Below are experts of layer 2 (counted from 0) of a mixture-of-experts language model. Rows are named router (the router's row for the expert) and show model dimensions 168-223. Each number is 500 + 40 x the weight over its row's rms, rounded and kept within 0 to 999. Numbers have three digits each.
After each expert's rows: "comes after" lists some tokens at least twice as common just before its tokens as in all text. This comes from a sample of Wikipedia text that the model never trained on. Tokens count by the router's weight.

# expert 44
router:534442487480447476557461517531460545453537517452458559543448458512486507455544463539464477478466504553533457542484561462541475446558471456548477563479538463550466490555
comes after: " |", "|", " 0", ":", ";", " his"

# expert 103
router:523499474442350542503524486524451516497555517495514570487462437437491482534505493568464462558501481539513461442561504404485517477476464478558479531482517505467468434526
comes after: "\n", " |", ".", "==", " ==", " ="

# expert 10
router:539461537475474436542463611566541548475528526463469525543465475518483545459547492527454466458479543539508463419528544465556518468536446451527527520456541463532476505530
comes after: " the", " of", " a", " The", " and", " to"

# expert 85
router:538453501524456476554467482523461554441531521462496560544468467483468479470536461553461446433465529542504466538474562457541499451536469463537482562515540464551453492554
comes after: " |", "|", " Film", " as", " Br", " Best"

# expert 41
router:504467457493473511521498485484450474503492496490498534537511453513468538492517535510478473427460544502402510490563520490493485484537497413472532467496496460504497523527
comes after: " ", " 0", " 1", ")", " 2", " 3"

# expert 127
router:533456472511449504530462504550465542443554522463452541556449454535476516459541465555451455457466496535536457517469556474541533464547467464526479550501547451538459477557
comes after: "|", " |", " with", " by", " as", " be"

# expert 94
router:531461468417481541537466501541475540443539534451483559541464457497480583461537499544466450497443494531473466524488545471548508454541447455523544547449547479536473491545
comes after: " the", " of", " to", " a", " an", " M"

# expert 16
router:525461517460450485558450501532467534456526540446489549538454442525508505467556443544467446487452516553526471525515559456537516463544453443518488556489549441551470488553
comes after: " |", "|", ":", " that", " is", ";"

# expert 80
router:519444493486455490556463506542469543446551532449468562551466437517482477460541471543466450464474493536513457532483564469549497446545474471533488550453537455560459486541
comes after: "\n", ".", "s.", "es.", ").", "y."

# expert 119
router:490489526569473505555506560542428501450527589522478514486478443445485501454520392513494452400448474507547501465446525486545464503608484495511527587439541449571461530508
comes after: " |", "|", "°", ":", "′", " (19"

# expert 13
router:512455500516453520545457491546463534447555533456458556532445447531493519459543480544446464485447509565508462529500556460544493439562446463534484542498560463543455489559
comes after: " |", ",", " /", ";", "s,", "'"

# expert 109
router:534459478491445527540459458537454555442532533452507552554452444520520505473540454538458438434452513549505463515493557468547515452549451471538492541499533467536467486560
comes after: " |", " is", " are", " 3", " 5", ".5"

# expert 37
router:542461464513460507555467495538481544458536512447477536539455440506543493477553465560446468470464495535499465523493550476544528455566473456537475542505533461557461485561
comes after: " in", " the", " to", " on", " from", " and"

# expert 57
router:497502466567494518483425408556418540486523541477386519482461491578537449483512549497467470582533560539570487607458506498513591485549478480517560466402509498551490388531
comes after: " the", " a", " and", " to", " of", " an"

# expert 69
router:538467498468466481545459515545468526433549552454475547541452451509490518451550439552455452480465501537520463532503551483535528463536458477525509548481558462556440472554
comes after: "\n", " of", " to", "|", " and", " for"

# expert 54
router:453442534561483476517523418487424491507472531498455567498515480512539542473534535492456474491449508494476499425567523465498489489522506490518598513496533468490500504546
comes after: "\n", "\n ", " Binomial", " Preceded", ")", " Succeeded"

# expert 7
router:538468488512466513543449515542458537442538529443438535539459461527527476459531473561461448451460522523480472522491558453538513461554468474533468561460548457539446484552
comes after: " |", " ", ",", " 0", " D", ";"

# expert 106
router:521460505496450500558463485532477555450546538456478559531460465494494500459540466545442452473458506544523451528502563453529503466545459450531491539498559445544474499546
comes after: " |", "|", " the", " The", " /", " C"

# expert 56
router:535445485504453507548451480536475555458553545442466542537471451512494511464543461558459433456446522560521448485485554477547514441544461481521484549485546456556454482544
comes after: " |", "|", " /", " K", " 0;", " ("

# expert 14
router:524476519403478414515462485527504534470527538456485543543474452632489539436525466535466457597469523547467475593447549471527511462552463478519453505511527474537470522525
comes after: " the", " to", " and", " of", " a", "-"

# expert 71
router:538455488435465540550441493539473535436549545442478549544474457507519489476541475541459449482458507542493475530496565467544499448546462465552499541488542458542453482564
comes after: " |", " ", " 0", " 3", " L", " 1"

# expert 17
router:543473475634484441538458480494431496487517509468453497461436518518550555511525531507463506565486463476456486514452493451519543463506454518515590536585550525530508483524
comes after: "\n", "-", " was", " /", "==", "\n "

# expert 72
router:523457488498455519537461516534466542449539526457464550557456450523487481458547465532464456454461525529511466521524567451538531459542445464533485536485532442547454476559
comes after: " of", " and", " to", " for", " his", " on"

# expert 101
router:511466399546488617503534578515500552492525469488496517515469484434494552500505517541507489547465616549405476462509520481512594485498449475491488509475524497550505434511
comes after: " the", " a", " to", " The", "'s", " his"

# expert 107
router:520453481483446491557459470532465534430550523475456553540465465495493513470531493560446457501468494539517470539495567460548488448538452461522490553481550452557451484543
comes after: " |", " New", " United", " him", " San", " due"

# expert 65
router:520476439539419417530504462494455476498499532465517557461390440457530486488514543520429542561495539517443331456418496442497550472504482511560517505603504428511460446552
comes after: "\n", "-", "|", "==", "==See", " was"

# expert 84
router:527482474485512603488437457535474571496531504492400516528466479526528501472527517512483475587525595547556476627454516493496586496541473494493461469421513492565480388528
comes after: " the", " a", " to", " and", " his", "'s"

# expert 104
router:510450496484463494551473456555454541446553539448463550534460462531546527461561455555469454486473502534499456527494556464534506450548448450533501524456524448539476502539
comes after: " |", " in", " of", "|", " United", ":"

# expert 8
router:541470526471489456498475618535482505508500577477541511463469510434570475421518490498517493578501610519516472452526513477550516500579481449578582469483490470534500468519
comes after: " of", " in", " for", " with", " to", " as"

# expert 28
router:508458495478451483563463468532467548431541537443482557526468446489492511454544442549462437472464508547506472546503552464551533450542451472536484547488530469555445487545
comes after: " |", "|", " did", " where", " 0", " 6"

# expert 126
router:520454491434457555543444465537464533453543539460479533537462467573510513461541451548458460456452519534514455524500555466540525458543463463532519559498526447543461486559
comes after: " |", "|", " /", " t", " c", " l"

# expert 91
router:533451459481459485548451498535465533439552523460463551546469456499486511451540447554461446463465491551503467511517552462542506445546451475545475561481554455550442470553
comes after: " |", " United", " on", ".", "s.", ":"

# expert 9
router:530469607431483449534467557562557534479513516478494529521492482553406496467525469519470494506473450532421466377519524462513487471542461479514558534530563480517496517520
comes after: " the", " of", " in", " New", ",", " The"

# expert 98
router:548461440523443473562453480532449538455546535477487542541462433559513492453530447551467467412458515540516468552466538476550507461558461471542509563503543449547465474551
comes after: " |", "|", ":", " July", " September", "9"

# expert 92
router:522458497469461503544463522541455532461543538456476560551477445523496509467549442539468461451457504554509463566525542463539481462549466462543495540491535443534465475541
comes after: "\n", " and", " was", " but", " res", " January"